Experts of a small language model.
Experts: 48 experts in each of 14 layers, 2 picks a token, a softmax router.
Training: a variant of Adam for the experts, 417M tokens, 6338 steps.
Below are experts of layer 3 (counted from 0) of a mixture-of-experts language model. Rows are named up (a neuron's input weights, with its number) and show model dimensions 0-127. Each number is 200 + 30 x the weight over its row's rms, rounded and kept within 0 to 999.
Before each expert's rows: a language model's description of what the expert responds to. This comes from a sample of Wikipedia text that the model never trained on.

# expert 44
Non-initial digits inside multi-digit numbers, especially trailing zeros, in years, prices, distances and coordinates, e.g. 400 m, $500,000, 1513.
up20,149,186,200,218,235,241,197,181,186,160,214,199,205,200,139,204,146,181,169,210,202,155,174,212,207,191,200,208,204,290,248,195,203,141,183,218,182,217,154,161,142,215,142,188,245,217,163,186,177,263,173,200,249,214,207,205,253,208,201,228,152,171,219,192,197,199,205,183,215,139,176,217,188,157,225,223,178,130,227,191,159,153,156,233,182,207,246,180,211,191,198,208,199,220,188,205,206,180,217,190,157,209,125,196,201,202,198,191,225,208,265,187,182,148,229,174,166,189,190,171,176,225,166,177,215,238,212,179
up21,189,175,218,200,192,183,176,187,216,205,184,227,177,227,177,176,188,184,212,183,266,221,161,148,139,237,182,226,240,247,183,202,189,246,223,169,236,222,191,200,183,168,211,170,161,195,173,153,205,155,235,260,203,186,187,167,149,193,204,163,259,229,150,139,191,213,234,195,213,181,210,225,160,183,194,221,168,195,217,199,210,208,197,177,206,226,164,250,196,207,195,217,173,277,228,211,212,199,163,228,159,203,212,219,192,239,200,211,285,227,193,221,217,226,229,221,213,276,142,217,190,213,161,251,169,228,163,174
up22,205,240,211,183,208,199,164,193,199,125,158,177,175,240,183,190,254,193,228,184,226,224,198,229,150,199,201,233,205,208,164,182,229,195,240,234,189,161,184,167,208,249,131,170,216,162,194,192,198,188,126,184,236,234,239,184,152,144,177,167,201,246,195,243,226,213,233,169,227,181,158,205,236,179,135,230,212,185,209,194,187,188,98,224,214,186,230,172,208,187,179,181,198,139,206,236,178,219,188,220,222,227,151,178,166,195,193,216,219,224,197,211,189,194,189,230,244,146,217,210,220,226,216,224,170,203,216,150
up23,162,210,200,239,187,178,169,216,207,191,155,209,204,193,160,178,187,159,217,205,253,198,185,183,216,226,237,225,208,164,201,194,205,178,204,158,227,213,185,226,231,204,178,234,189,229,191,214,230,213,216,123,193,230,220,212,240,245,220,220,145,173,236,172,228,214,237,244,258,199,150,213,230,217,257,263,207,218,178,216,145,154,141,228,198,271,236,218,249,168,198,231,190,182,222,194,174,163,185,181,249,197,197,204,131,221,185,203,169,158,202,219,168,140,202,191,171,138,180,219,242,173,206,209,183,205,195,168
up24,183,228,232,185,220,213,179,216,163,170,176,178,238,186,264,227,202,201,132,229,279,226,174,247,235,165,199,174,230,186,190,204,207,180,210,217,202,180,175,187,230,225,214,219,174,241,143,250,217,166,225,128,196,219,167,210,222,152,202,144,192,211,167,190,181,228,201,187,185,155,238,164,250,228,199,227,182,237,223,172,211,183,247,192,231,190,213,219,207,137,258,242,249,225,224,187,209,189,173,163,226,158,196,218,213,169,195,261,161,189,166,241,207,204,181,220,229,194,170,193,201,183,230,218,210,155,245,173
up25,226,178,213,186,160,219,237,185,175,184,209,211,196,194,212,212,213,190,167,262,253,160,230,181,173,206,177,188,275,185,159,144,241,217,211,172,168,191,207,195,205,216,274,191,187,177,210,193,156,179,195,205,183,224,170,199,194,156,206,188,245,218,202,273,218,212,241,234,207,174,195,154,207,230,230,185,171,192,198,147,152,149,201,226,161,168,228,174,153,191,203,178,221,156,222,188,173,176,141,264,208,240,217,161,182,245,166,240,193,200,180,219,206,192,149,174,195,260,204,133,226,204,188,225,200,172,239,194
up26,170,228,136,220,199,213,189,236,217,172,171,203,214,218,169,209,184,192,177,276,216,213,192,162,229,147,200,170,198,211,204,217,256,155,220,141,230,178,154,201,192,203,133,235,155,223,212,206,210,186,196,140,189,214,172,177,235,182,191,181,193,188,202,177,243,214,202,240,219,179,175,163,217,246,194,183,224,158,198,237,198,111,149,206,181,186,220,182,208,219,226,261,186,194,228,160,215,127,162,174,228,203,189,204,128,196,168,219,185,183,193,262,192,192,164,185,183,167,187,225,203,227,264,206,211,208,179,211
up27,174,175,166,205,160,183,192,226,198,203,159,224,155,200,192,201,187,189,173,269,157,236,129,203,139,199,215,165,192,177,184,177,232,238,179,165,156,212,154,194,140,193,178,181,246,162,195,191,180,242,171,184,181,213,219,216,138,231,169,249,163,277,191,186,175,187,256,201,196,201,172,226,202,209,209,195,198,196,189,185,236,202,161,167,183,181,237,206,168,202,186,201,275,236,228,253,200,199,214,204,182,199,203,144,211,215,183,256,143,181,183,240,208,210,199,172,162,182,140,214,236,208,244,208,168,200,190,166
up28,150,217,176,249,234,206,203,209,192,206,228,234,218,192,212,216,222,168,206,177,158,157,226,198,184,208,180,264,201,189,196,199,198,198,188,212,243,223,176,142,221,195,195,132,183,142,188,190,225,253,198,236,225,243,157,225,238,229,175,215,147,159,182,200,182,135,216,170,203,212,154,206,218,196,226,216,225,169,205,196,176,171,171,225,175,218,234,232,210,165,201,178,184,202,196,150,207,112,253,199,226,230,193,194,173,249,169,195,182,204,150,182,201,233,184,198,222,219,142,199,189,182,135,209,209,239,113,184
up29,195,232,206,212,233,189,235,181,189,186,205,186,218,189,173,203,196,190,221,237,235,176,243,182,159,251,200,192,241,163,142,214,199,287,159,188,198,213,159,125,222,185,228,245,132,232,187,200,228,257,189,186,201,159,175,201,220,184,151,241,168,221,166,236,228,192,212,231,180,138,220,166,177,241,194,175,189,184,186,169,134,179,217,221,186,216,144,233,207,190,224,183,229,200,181,227,195,189,214,267,170,176,218,186,207,261,199,228,203,202,257,233,221,223,203,198,221,197,134,181,188,204,188,182,218,172,152,214
up30,211,173,152,175,163,155,164,234,191,229,227,204,200,186,201,208,180,229,213,180,185,174,216,219,195,276,218,246,199,246,227,195,218,140,222,202,204,222,199,231,202,159,140,198,167,169,245,210,261,197,243,238,256,194,227,198,204,202,162,208,237,198,198,206,182,209,219,220,130,207,183,176,231,161,200,169,242,236,195,185,165,158,225,251,252,234,225,169,206,225,194,157,161,179,285,207,191,182,183,184,159,189,228,235,191,228,259,201,132,187,153,207,212,209,216,209,177,224,213,170,203,201,242,183,230,195,220,177
up31,197,167,180,196,219,187,208,161,197,209,162,230,190,159,168,192,227,224,205,194,208,141,164,199,251,227,204,230,187,203,187,204,216,216,216,193,200,155,153,228,234,248,208,285,190,227,203,163,148,209,235,219,234,193,235,221,185,203,141,190,159,212,147,188,191,195,235,184,206,140,199,222,218,243,181,175,166,266,197,243,147,215,214,202,166,164,183,186,208,158,219,226,200,197,212,213,189,208,160,175,143,220,175,215,224,207,238,202,213,241,161,216,159,267,182,240,144,185,180,152,203,165,201,210,200,206,143,140
up32,166,198,180,178,198,169,231,209,158,184,201,211,183,165,235,262,200,209,222,216,180,180,230,205,228,250,183,254,167,235,204,121,200,219,213,253,178,282,164,208,190,192,205,216,155,187,223,216,240,162,221,179,193,217,186,147,220,188,196,247,196,206,230,239,208,227,209,171,192,178,185,225,208,231,217,189,217,149,256,253,164,184,219,201,165,225,245,254,205,219,223,236,279,165,166,236,202,156,209,184,205,249,198,173,191,230,233,176,220,196,200,213,197,187,161,179,194,163,183,182,180,167,247,173,138,181,194,167
up33,191,181,139,209,238,180,212,217,175,205,196,225,175,213,199,194,192,202,195,225,183,216,168,208,180,181,192,227,186,180,208,172,130,269,185,187,186,204,211,153,201,184,196,193,185,239,139,210,223,147,271,180,179,138,145,169,168,260,181,203,175,232,179,187,196,207,211,176,197,236,210,181,187,158,183,266,254,186,180,219,212,187,154,188,223,224,225,199,213,163,233,182,237,260,244,172,179,148,254,172,221,257,215,180,177,185,182,187,169,171,178,193,199,234,199,184,234,251,174,210,239,199,250,252,198,182,205,150
up34,195,233,244,188,203,182,195,170,206,212,174,224,182,141,222,249,186,149,177,288,204,197,146,216,209,204,180,193,190,226,192,186,173,195,170,198,184,199,179,196,123,215,199,207,242,181,150,236,248,233,177,198,154,212,194,192,156,190,173,211,132,177,230,207,197,241,197,201,135,183,203,233,213,241,233,239,212,214,193,208,221,173,224,205,204,150,217,177,238,222,221,241,242,191,208,197,178,158,201,203,151,218,144,208,218,251,179,196,211,221,266,243,195,205,229,196,178,245,168,271,237,198,184,151,195,238,190,211
up35,161,219,233,188,215,233,209,207,193,231,163,246,156,151,194,249,144,200,149,226,238,210,144,199,250,205,208,194,168,190,185,210,130,162,174,206,199,210,233,179,245,142,221,216,273,211,216,239,194,197,220,154,240,207,250,221,235,196,233,235,193,178,174,198,208,212,171,239,224,180,211,188,247,167,184,211,165,180,199,248,196,181,237,202,221,176,211,232,251,235,214,185,225,220,234,205,181,160,215,175,228,210,173,179,193,139,218,189,176,191,155,240,188,199,222,180,156,196,165,232,178,153,255,205,225,178,249,226
up36,220,243,237,180,166,185,139,238,208,174,186,181,203,164,192,233,222,179,177,211,158,182,222,231,222,194,220,159,269,215,194,220,192,188,255,219,244,213,234,189,144,123,158,215,221,219,221,251,201,249,153,134,202,189,190,186,223,213,220,228,174,197,180,186,161,190,183,233,245,228,190,206,246,168,172,212,221,172,205,180,201,215,202,188,232,162,236,208,210,197,183,205,197,237,195,233,206,195,219,167,201,185,236,179,180,173,237,239,130,170,201,249,255,199,170,219,184,158,247,198,123,200,242,160,204,182,193,230
up37,144,225,177,246,205,155,201,187,204,179,209,203,164,209,183,218,180,263,170,207,172,139,209,233,240,235,225,264,198,220,204,171,210,210,229,187,212,196,165,183,181,190,190,179,173,172,203,234,199,218,234,226,245,230,149,171,229,215,160,226,247,187,244,251,198,213,182,169,218,219,184,172,288,180,216,173,169,225,201,188,111,154,241,230,179,220,201,170,199,233,197,199,180,153,186,191,193,174,191,196,134,165,120,186,196,177,207,172,148,182,174,218,182,178,217,174,170,236,187,211,201,197,229,197,231,166,212,222
up38,123,209,181,143,195,169,243,203,220,202,258,178,156,222,205,218,138,235,216,239,222,211,217,187,188,223,227,187,153,181,233,213,187,178,165,177,200,207,202,240,204,203,171,209,172,191,214,211,228,233,210,157,172,220,233,240,219,171,205,228,242,153,186,248,164,188,222,218,240,221,204,244,179,204,224,219,260,142,216,187,175,186,186,182,222,219,237,190,244,181,194,255,217,210,190,238,201,161,200,248,233,147,225,246,232,260,225,241,202,207,211,168,253,187,189,211,221,147,236,211,230,204,194,175,169,262,231,215
up39,222,217,159,147,189,241,238,174,227,196,218,189,190,229,182,208,234,207,200,155,190,267,188,195,225,258,175,233,196,228,175,172,212,208,186,184,168,195,165,209,235,169,142,123,232,191,198,215,251,191,198,247,233,242,209,194,208,191,142,192,240,163,209,229,236,236,210,192,187,212,205,209,207,204,230,234,238,225,205,200,186,190,186,202,157,260,215,184,241,227,160,215,158,174,194,251,194,174,173,228,148,233,172,169,207,291,207,175,186,200,231,188,238,239,227,192,195,235,190,232,183,228,194,163,188,257,254,216
up40,175,228,200,174,194,202,222,224,178,190,183,188,173,198,206,238,192,228,218,220,222,252,182,272,231,265,236,212,230,224,216,211,202,240,208,192,213,179,156,220,218,173,171,135,179,219,203,253,202,156,182,215,191,216,190,238,202,129,161,202,198,224,234,195,241,196,195,176,198,184,165,169,186,269,214,219,146,147,239,188,118,231,218,178,197,205,223,224,193,182,252,206,299,226,243,269,195,158,197,194,214,188,189,164,224,213,187,219,175,192,211,189,199,165,173,183,194,197,180,185,154,191,194,189,245,179,195,156
up41,160,188,199,213,182,209,170,205,197,180,187,208,195,206,213,203,220,188,193,193,227,195,137,189,182,174,197,189,173,246,181,185,179,219,264,153,167,196,268,250,191,176,188,277,141,190,165,241,186,164,194,156,182,171,226,211,192,180,205,165,175,202,169,207,244,225,208,223,233,144,191,180,211,188,206,251,162,205,229,195,151,237,231,240,165,203,228,233,165,148,201,201,210,251,204,171,224,221,234,191,220,180,176,202,145,168,212,227,238,148,213,174,153,191,213,140,239,145,201,186,131,212,249,228,180,198,197,224
up42,228,212,234,218,160,154,203,244,244,161,176,216,191,162,202,234,244,163,172,188,216,178,213,144,221,197,207,201,287,158,194,169,245,250,215,140,219,176,180,199,178,166,181,267,159,172,236,194,231,234,165,180,213,171,233,207,199,175,216,217,188,220,221,189,136,245,189,214,192,223,242,220,238,216,234,243,219,169,188,178,190,155,205,181,207,129,239,190,196,165,188,203,198,185,264,205,196,162,177,182,197,213,188,161,147,186,240,241,154,172,173,167,194,205,160,221,197,183,212,188,186,216,224,171,191,244,178,217
up43,215,206,213,171,150,179,135,176,232,141,196,199,169,173,168,198,226,248,180,198,214,247,176,173,153,204,182,203,133,207,178,216,187,242,213,180,229,173,201,198,200,208,238,185,196,226,151,222,186,250,152,230,209,203,244,225,183,225,219,146,210,234,159,190,176,195,224,141,188,195,182,187,216,200,176,223,248,256,177,216,242,227,156,221,242,216,183,190,225,168,262,211,159,219,160,175,176,163,240,279,155,155,157,214,192,181,212,207,192,214,185,194,181,202,165,208,190,171,153,239,211,203,188,153,156,226,186,184
up44,210,200,202,172,196,133,257,187,208,215,210,194,206,191,168,244,212,191,209,198,227,158,214,263,204,234,244,208,225,237,168,191,168,260,254,174,212,164,176,249,186,151,137,179,224,156,200,215,241,156,237,270,200,136,144,208,163,237,197,202,218,196,240,190,156,218,216,241,206,239,204,168,196,211,197,180,215,167,204,170,219,190,223,194,190,190,199,187,177,172,211,206,190,202,218,227,161,160,149,150,232,191,227,181,173,168,170,206,241,207,144,245,172,250,213,197,165,244,174,201,197,204,246,182,222,230,182,183
up45,190,202,214,197,183,179,178,218,176,192,195,202,201,125,209,229,179,160,168,192,199,220,147,195,184,221,239,175,205,258,119,207,194,221,248,241,159,208,179,206,141,240,170,176,241,245,196,241,180,208,171,168,185,166,182,192,199,130,184,213,164,175,193,167,212,253,242,207,171,214,284,202,238,202,200,177,194,199,210,207,206,177,193,176,206,217,150,180,219,203,195,172,242,148,209,222,197,188,159,211,124,257,230,144,210,221,179,176,196,203,255,218,161,214,206,177,199,245,194,192,166,209,173,159,238,187,207,222
up46,204,151,203,142,204,168,258,204,173,167,232,161,157,244,185,199,158,179,158,204,182,215,187,211,177,210,184,179,187,162,218,183,212,214,199,200,219,215,193,155,177,180,181,118,282,199,214,160,230,209,221,155,221,192,204,120,165,220,174,239,178,123,235,186,218,204,220,179,172,194,196,161,183,162,231,154,213,197,192,163,208,144,169,240,216,238,251,225,192,212,193,167,228,195,168,160,196,178,205,202,231,239,171,223,207,263,200,180,232,179,242,214,214,212,221,168,189,224,153,224,173,206,202,233,215,217,168,196
up47,222,204,144,189,177,188,179,225,198,208,177,179,161,191,203,197,196,183,195,203,188,208,179,270,220,190,232,250,173,233,167,169,181,150,282,199,212,197,185,178,200,202,129,231,161,194,180,239,223,187,238,181,275,212,201,236,175,240,232,208,173,195,219,175,227,173,161,233,182,209,212,211,223,200,199,222,223,189,202,285,225,180,196,269,168,194,248,209,183,172,192,225,225,192,219,224,174,177,179,168,241,165,184,248,178,150,202,225,148,211,167,219,180,176,179,231,157,145,247,182,189,205,259,167,233,193,181,178
up48,196,166,199,173,199,213,181,208,199,219,174,185,199,187,245,212,211,213,209,243,230,175,156,205,157,143,194,164,152,212,182,202,297,213,199,203,217,236,200,222,214,186,236,203,241,238,268,145,186,206,221,166,212,217,215,130,268,223,264,215,189,239,198,168,194,189,195,250,196,148,189,194,200,233,228,128,168,191,225,185,188,167,239,225,134,209,180,208,189,211,223,208,252,227,182,213,217,194,192,170,228,210,160,201,175,191,171,203,169,173,184,197,148,172,138,215,168,160,189,167,177,200,152,236,194,203,203,213
up49,237,204,214,131,167,187,168,227,224,210,196,208,223,196,204,256,203,181,215,196,199,183,133,180,210,271,219,220,219,233,205,236,189,206,205,157,240,161,224,210,208,157,157,212,147,168,176,214,266,154,206,238,227,163,134,212,181,212,131,190,228,206,216,185,130,218,217,197,165,232,201,186,209,180,160,203,221,197,223,230,181,201,163,184,151,171,206,208,194,187,232,220,190,191,259,264,187,203,196,149,171,187,183,175,182,148,234,219,229,190,209,224,181,225,211,175,206,218,196,175,210,223,225,182,208,286,217,244
up50,189,223,197,221,252,229,192,185,186,214,180,206,226,156,191,289,227,219,235,213,183,149,163,223,165,224,220,193,222,261,202,148,185,219,228,134,179,170,233,213,178,201,172,293,189,162,190,203,185,170,208,204,224,205,136,228,275,224,180,200,186,241,229,231,236,179,182,199,219,210,227,224,191,191,239,225,170,158,248,240,166,182,202,200,154,228,179,246,169,174,182,169,173,194,178,203,226,250,197,221,167,216,216,221,196,221,243,200,259,191,246,228,203,190,237,206,211,216,184,180,216,178,203,177,230,189,237,168
up51,200,183,178,222,187,169,176,240,185,172,244,223,177,170,237,180,169,156,206,223,215,156,181,213,166,185,181,153,153,202,140,210,174,211,221,213,181,225,195,168,278,188,178,180,210,214,194,194,225,213,237,222,192,178,151,171,257,150,248,211,149,226,208,177,198,208,165,235,194,211,230,250,225,163,179,221,166,204,228,227,211,206,134,224,204,188,202,225,199,210,197,173,263,239,201,204,168,176,200,170,214,257,278,240,222,236,231,225,209,177,192,263,185,169,220,234,211,224,174,217,186,148,178,221,221,210,266,209
up52,164,232,190,221,184,165,181,175,203,174,215,212,132,171,188,196,168,158,188,239,219,211,209,207,207,187,221,209,210,225,154,210,282,199,266,185,192,227,214,247,216,179,194,112,147,215,200,195,225,185,256,218,202,214,201,211,202,263,183,125,183,170,226,194,187,224,168,211,171,231,248,256,244,166,186,216,258,192,207,214,161,225,256,245,140,180,203,170,160,222,159,217,205,195,202,216,189,195,188,167,183,228,198,198,187,193,181,156,238,210,252,226,151,192,245,233,201,192,212,198,168,201,206,196,178,205,172,232
up53,188,167,226,167,185,212,235,143,180,179,241,173,192,207,228,185,209,183,174,225,206,213,195,213,230,247,231,178,201,206,196,204,254,240,186,165,168,199,179,236,200,200,134,181,209,163,219,193,248,236,182,206,182,230,226,252,154,205,183,209,274,236,272,205,172,232,242,210,215,180,243,198,228,274,226,196,193,167,230,190,164,248,172,163,173,162,255,187,169,204,155,217,243,179,236,216,199,125,176,264,182,183,200,197,240,253,185,215,181,194,205,248,182,187,217,176,198,208,183,158,174,193,199,183,174,193,208,225
up54,205,200,196,181,201,186,163,191,163,198,217,173,174,237,192,201,181,243,203,186,214,166,165,250,173,197,227,248,207,228,278,187,249,180,162,217,191,168,233,206,216,220,176,180,206,154,235,141,156,273,195,215,225,223,207,250,229,248,156,183,169,135,234,152,207,185,217,226,142,157,208,194,206,155,211,218,217,186,190,201,174,141,211,190,164,193,189,179,200,215,232,223,172,225,288,157,159,223,237,174,170,219,153,248,204,223,200,189,219,203,214,243,204,213,195,236,203,183,174,207,235,149,166,205,205,210,185,190
up55,223,196,225,207,238,147,176,168,188,194,199,261,151,132,199,216,203,208,250,214,225,151,190,264,191,246,191,223,181,195,234,138,222,261,211,196,220,190,225,214,186,192,218,191,212,163,218,243,187,226,212,183,210,173,181,183,176,218,172,224,208,278,167,224,215,261,192,222,178,207,225,196,185,223,239,230,232,205,206,163,223,194,225,202,256,206,211,221,194,202,158,251,179,164,181,198,185,214,192,176,151,217,171,148,180,190,208,225,200,176,136,247,199,225,178,172,186,254,214,141,206,159,244,205,199,247,150,175
up56,168,175,165,214,271,205,158,241,206,207,224,221,208,214,231,230,190,257,174,198,260,178,215,166,182,241,177,157,214,271,225,214,217,182,180,205,212,188,197,265,208,231,197,215,182,198,202,193,205,189,225,233,187,253,186,239,253,157,229,190,189,177,189,183,200,228,159,179,220,190,219,236,210,277,216,226,243,187,242,218,209,109,221,252,212,196,198,233,260,253,199,184,229,192,178,199,202,153,259,234,132,168,173,216,195,195,196,179,227,197,207,199,205,214,197,235,220,225,220,239,208,226,216,168,215,218,226,170
up57,218,155,183,164,176,196,219,242,203,163,244,183,173,219,244,184,210,209,173,212,167,193,200,211,179,165,224,161,206,168,205,162,199,227,214,204,208,210,214,220,186,198,219,165,171,265,213,133,185,209,185,195,188,182,160,244,192,215,247,209,218,178,144,226,87,222,236,194,210,228,152,258,175,174,134,223,183,236,207,173,229,219,204,227,245,231,185,224,195,172,193,225,188,193,156,181,210,157,212,232,194,248,222,195,150,226,215,254,186,226,175,157,225,199,154,231,220,213,144,196,240,216,188,244,163,185,206,202
up58,194,257,176,187,151,178,160,215,244,231,212,174,205,236,168,184,201,148,172,213,229,195,145,167,191,175,214,172,219,182,229,211,255,167,239,155,221,193,180,161,133,210,197,252,164,215,191,203,216,210,212,151,219,201,184,296,196,207,223,211,200,203,227,238,215,204,191,261,214,266,210,213,227,178,195,212,235,145,193,198,241,199,233,157,214,196,215,195,185,150,214,218,166,214,261,197,174,167,177,154,226,202,205,221,183,242,196,240,218,175,177,188,170,174,231,164,226,183,225,240,251,205,223,203,221,255,172,220
up59,170,159,210,162,192,146,214,191,165,248,190,196,172,181,181,175,186,184,220,212,193,206,142,262,219,227,202,167,203,237,219,195,190,221,197,210,187,183,193,258,169,122,169,210,246,209,157,173,168,163,212,164,189,216,234,225,190,195,203,238,170,231,213,199,212,193,238,241,193,247,208,158,184,226,202,189,182,221,197,171,195,200,217,193,233,116,258,232,198,171,219,265,218,206,269,210,207,198,192,246,193,195,225,190,196,212,181,203,251,171,175,229,219,251,234,195,177,246,177,233,122,192,260,205,185,223,184,158
up60,217,186,170,186,224,167,198,201,175,191,222,227,209,169,194,206,171,141,195,213,193,145,181,199,187,239,270,179,280,257,179,203,206,158,130,154,147,229,230,227,131,263,150,202,238,198,184,200,214,216,235,169,222,205,155,171,231,157,255,191,201,166,247,169,191,218,208,190,168,209,221,229,199,192,222,189,164,175,196,215,218,146,178,239,174,225,198,168,189,246,214,178,230,209,217,221,197,250,157,218,177,211,211,203,221,167,179,173,221,201,201,195,178,211,207,205,200,207,163,211,184,189,249,213,179,266,141,188
up61,181,153,184,178,175,188,209,155,225,204,261,190,199,170,240,168,201,165,191,240,189,179,234,208,221,229,236,217,193,210,178,218,169,222,207,195,168,228,150,234,195,229,218,204,206,176,148,205,212,188,240,162,177,205,238,153,228,216,252,211,173,156,231,158,158,218,210,186,200,218,241,257,188,230,183,153,240,188,195,187,202,196,210,223,202,194,192,183,164,203,170,190,157,171,204,214,191,203,156,248,158,244,238,172,183,278,291,216,188,175,119,200,206,226,240,189,197,220,169,242,134,197,200,240,218,179,202,195
up62,172,204,172,217,196,163,143,221,217,241,215,172,194,230,209,215,176,239,195,203,190,222,219,236,220,244,207,244,247,271,206,216,189,232,201,179,270,234,159,214,250,180,166,244,202,217,172,229,243,201,241,165,220,209,201,215,154,234,171,217,239,232,210,263,139,185,178,213,209,220,167,201,198,202,177,195,204,213,236,199,134,227,225,202,176,136,213,197,248,187,209,166,217,191,216,221,183,164,231,214,203,171,247,152,217,150,183,185,237,181,185,181,203,238,196,155,166,223,253,176,150,211,163,167,242,191,214,172
up63,200,216,178,164,165,156,235,202,201,215,260,181,188,180,172,164,192,243,243,175,179,190,255,245,225,169,199,221,242,160,198,175,169,227,163,210,185,281,183,225,194,226,188,181,183,195,220,180,220,229,192,213,193,216,186,204,193,208,240,242,215,198,232,183,202,206,267,299,189,239,171,199,212,188,164,170,194,210,214,151,186,201,207,168,228,143,208,167,185,188,174,240,170,203,243,151,161,231,218,199,186,186,189,200,186,257,188,230,164,194,183,269,228,274,194,183,204,215,182,220,146,222,159,213,228,168,170,187
up64,202,219,189,133,184,173,233,219,189,188,246,183,205,209,188,170,218,213,256,176,242,251,211,175,216,251,214,223,201,208,189,190,193,222,259,153,169,173,125,215,215,239,201,150,223,238,195,225,256,185,172,154,200,179,252,207,159,202,146,179,222,167,212,185,162,226,191,174,198,205,222,239,225,222,145,196,170,184,194,173,169,246,172,209,217,177,200,185,192,200,193,250,232,172,266,248,190,161,165,227,187,230,255,189,166,275,278,205,181,187,224,196,189,205,192,200,192,201,196,222,212,179,219,210,217,197,149,199
up65,195,271,188,155,169,156,227,187,194,227,219,197,193,183,179,188,189,231,235,223,235,198,183,257,202,194,229,136,227,182,142,167,215,222,228,176,147,200,167,183,240,203,162,193,208,218,211,211,288,160,186,229,175,175,228,208,188,180,214,201,203,204,224,248,246,219,153,242,155,250,234,164,214,142,182,169,202,219,200,222,168,215,255,190,223,141,187,187,178,157,177,190,185,235,234,210,180,208,154,192,218,208,225,184,227,211,203,197,183,190,242,232,167,244,170,144,229,236,225,219,184,169,180,175,256,193,220,189
up66,203,163,193,165,192,209,233,219,191,221,230,214,206,170,182,268,183,207,229,223,167,185,211,194,189,225,215,228,198,187,209,265,177,224,179,203,174,200,225,213,191,225,167,195,242,161,194,141,187,197,166,232,222,158,184,195,220,186,179,185,252,200,178,124,264,211,204,179,258,151,243,220,207,185,179,132,238,177,219,189,234,237,222,200,172,207,213,207,207,226,182,212,257,256,214,196,194,204,189,167,170,160,209,175,204,162,205,180,174,231,141,207,187,168,236,184,93,224,216,155,152,222,201,153,190,211,187,233
up67,195,128,203,196,176,196,176,170,182,136,180,184,215,208,162,175,193,241,184,242,236,250,189,213,182,204,235,211,248,183,190,221,208,223,176,190,206,244,172,208,217,176,193,185,219,193,198,148,146,205,143,185,211,200,201,209,176,219,103,220,182,162,173,173,258,205,266,211,227,162,193,186,232,221,170,220,201,241,201,174,195,167,193,222,222,177,253,183,177,235,207,219,241,208,193,251,177,229,148,258,185,216,168,175,196,271,169,221,182,218,235,241,162,207,230,204,228,217,173,236,236,166,160,208,205,160,198,185
up68,192,193,187,208,167,200,292,160,179,205,241,204,183,201,205,179,160,182,190,244,217,154,255,167,203,180,223,227,204,218,238,275,166,177,234,212,210,150,161,213,232,212,124,187,246,171,201,191,181,164,206,169,202,185,196,160,165,257,226,193,238,239,227,149,210,217,165,183,225,142,158,199,241,172,207,164,227,200,207,206,182,176,211,226,242,200,166,169,194,229,177,218,153,189,211,232,180,217,160,194,223,234,215,202,221,167,184,193,210,206,219,264,154,223,183,224,164,221,206,253,235,201,188,229,209,182,259,194
up69,197,188,161,195,199,207,183,178,191,209,214,235,148,160,192,211,178,237,233,220,197,188,192,229,244,231,260,182,194,231,162,159,206,173,235,167,184,206,179,248,164,186,156,147,227,216,244,182,268,157,198,182,194,233,201,245,178,210,197,156,197,185,261,239,211,251,202,188,180,227,229,213,204,189,225,188,192,200,203,195,211,242,197,225,216,274,222,191,176,215,176,215,256,159,248,240,180,192,194,222,144,196,217,197,155,274,203,207,148,189,248,207,195,217,165,196,252,260,197,161,159,212,197,204,239,240,169,201
up70,229,196,189,218,202,148,132,194,177,201,224,221,203,223,205,193,173,237,181,192,203,176,208,239,223,225,212,128,248,221,177,216,189,154,167,218,232,161,207,201,213,193,175,188,205,170,225,231,218,174,199,164,223,223,194,243,231,236,170,103,215,207,232,236,193,221,153,165,155,186,267,179,271,165,186,134,199,215,225,210,192,228,218,186,239,210,210,174,168,224,238,188,152,164,228,197,179,187,201,219,130,190,241,187,196,237,182,220,155,228,238,220,199,219,187,229,171,195,192,195,175,224,144,195,169,148,192,217
up71,242,203,239,152,174,180,274,156,182,188,193,195,231,195,176,224,207,213,194,211,200,200,213,251,247,216,201,211,213,203,151,185,234,190,204,197,195,187,213,259,183,189,142,202,199,194,147,178,290,142,183,205,203,164,180,157,188,224,179,198,210,198,215,278,180,217,197,173,162,181,200,229,205,177,217,255,294,188,201,229,196,250,205,188,185,122,252,207,193,209,207,220,188,187,202,181,173,226,150,183,190,249,213,188,207,142,203,195,182,198,236,216,184,174,218,203,170,176,246,237,217,236,213,219,176,165,236,206
up72,209,170,186,209,185,182,207,174,192,153,235,123,177,206,135,169,162,168,220,205,177,206,190,201,149,201,224,218,263,199,213,174,215,216,258,196,188,213,202,244,177,204,204,208,226,210,132,144,205,190,202,206,223,209,237,169,153,213,252,230,188,191,238,194,178,214,188,167,138,135,181,236,208,168,197,211,187,178,221,216,186,239,187,236,165,136,236,205,203,202,169,249,204,192,181,150,200,161,231,187,223,267,237,231,223,243,198,197,209,236,184,194,168,189,211,182,165,160,218,152,237,178,139,168,216,178,173,187
up73,216,191,204,149,225,231,214,203,170,228,193,223,191,169,198,194,222,177,269,199,214,172,214,213,190,190,168,166,221,228,164,245,222,223,196,283,178,172,182,214,235,170,215,204,214,204,214,238,207,243,193,220,209,239,128,194,268,141,140,153,255,210,183,195,221,174,176,231,155,193,196,223,228,187,172,94,208,233,224,225,222,152,212,167,177,179,159,207,191,196,237,184,186,185,213,214,194,172,160,170,177,247,212,224,237,197,172,185,159,235,214,230,208,235,187,257,202,194,166,209,183,235,168,177,203,208,202,181
up74,250,220,209,182,146,218,172,195,241,218,220,189,234,288,175,189,198,178,135,214,205,252,217,211,218,161,246,185,229,240,184,198,259,223,230,201,231,159,208,183,194,199,239,147,207,229,161,182,237,181,173,217,213,195,213,202,185,226,223,165,165,143,194,195,196,152,190,224,231,231,183,173,216,142,186,229,219,161,192,191,227,236,155,204,176,154,188,185,156,197,219,240,229,214,239,176,180,195,195,217,216,165,179,216,176,240,219,264,184,211,168,148,182,212,227,157,181,233,200,221,150,186,154,181,229,245,155,192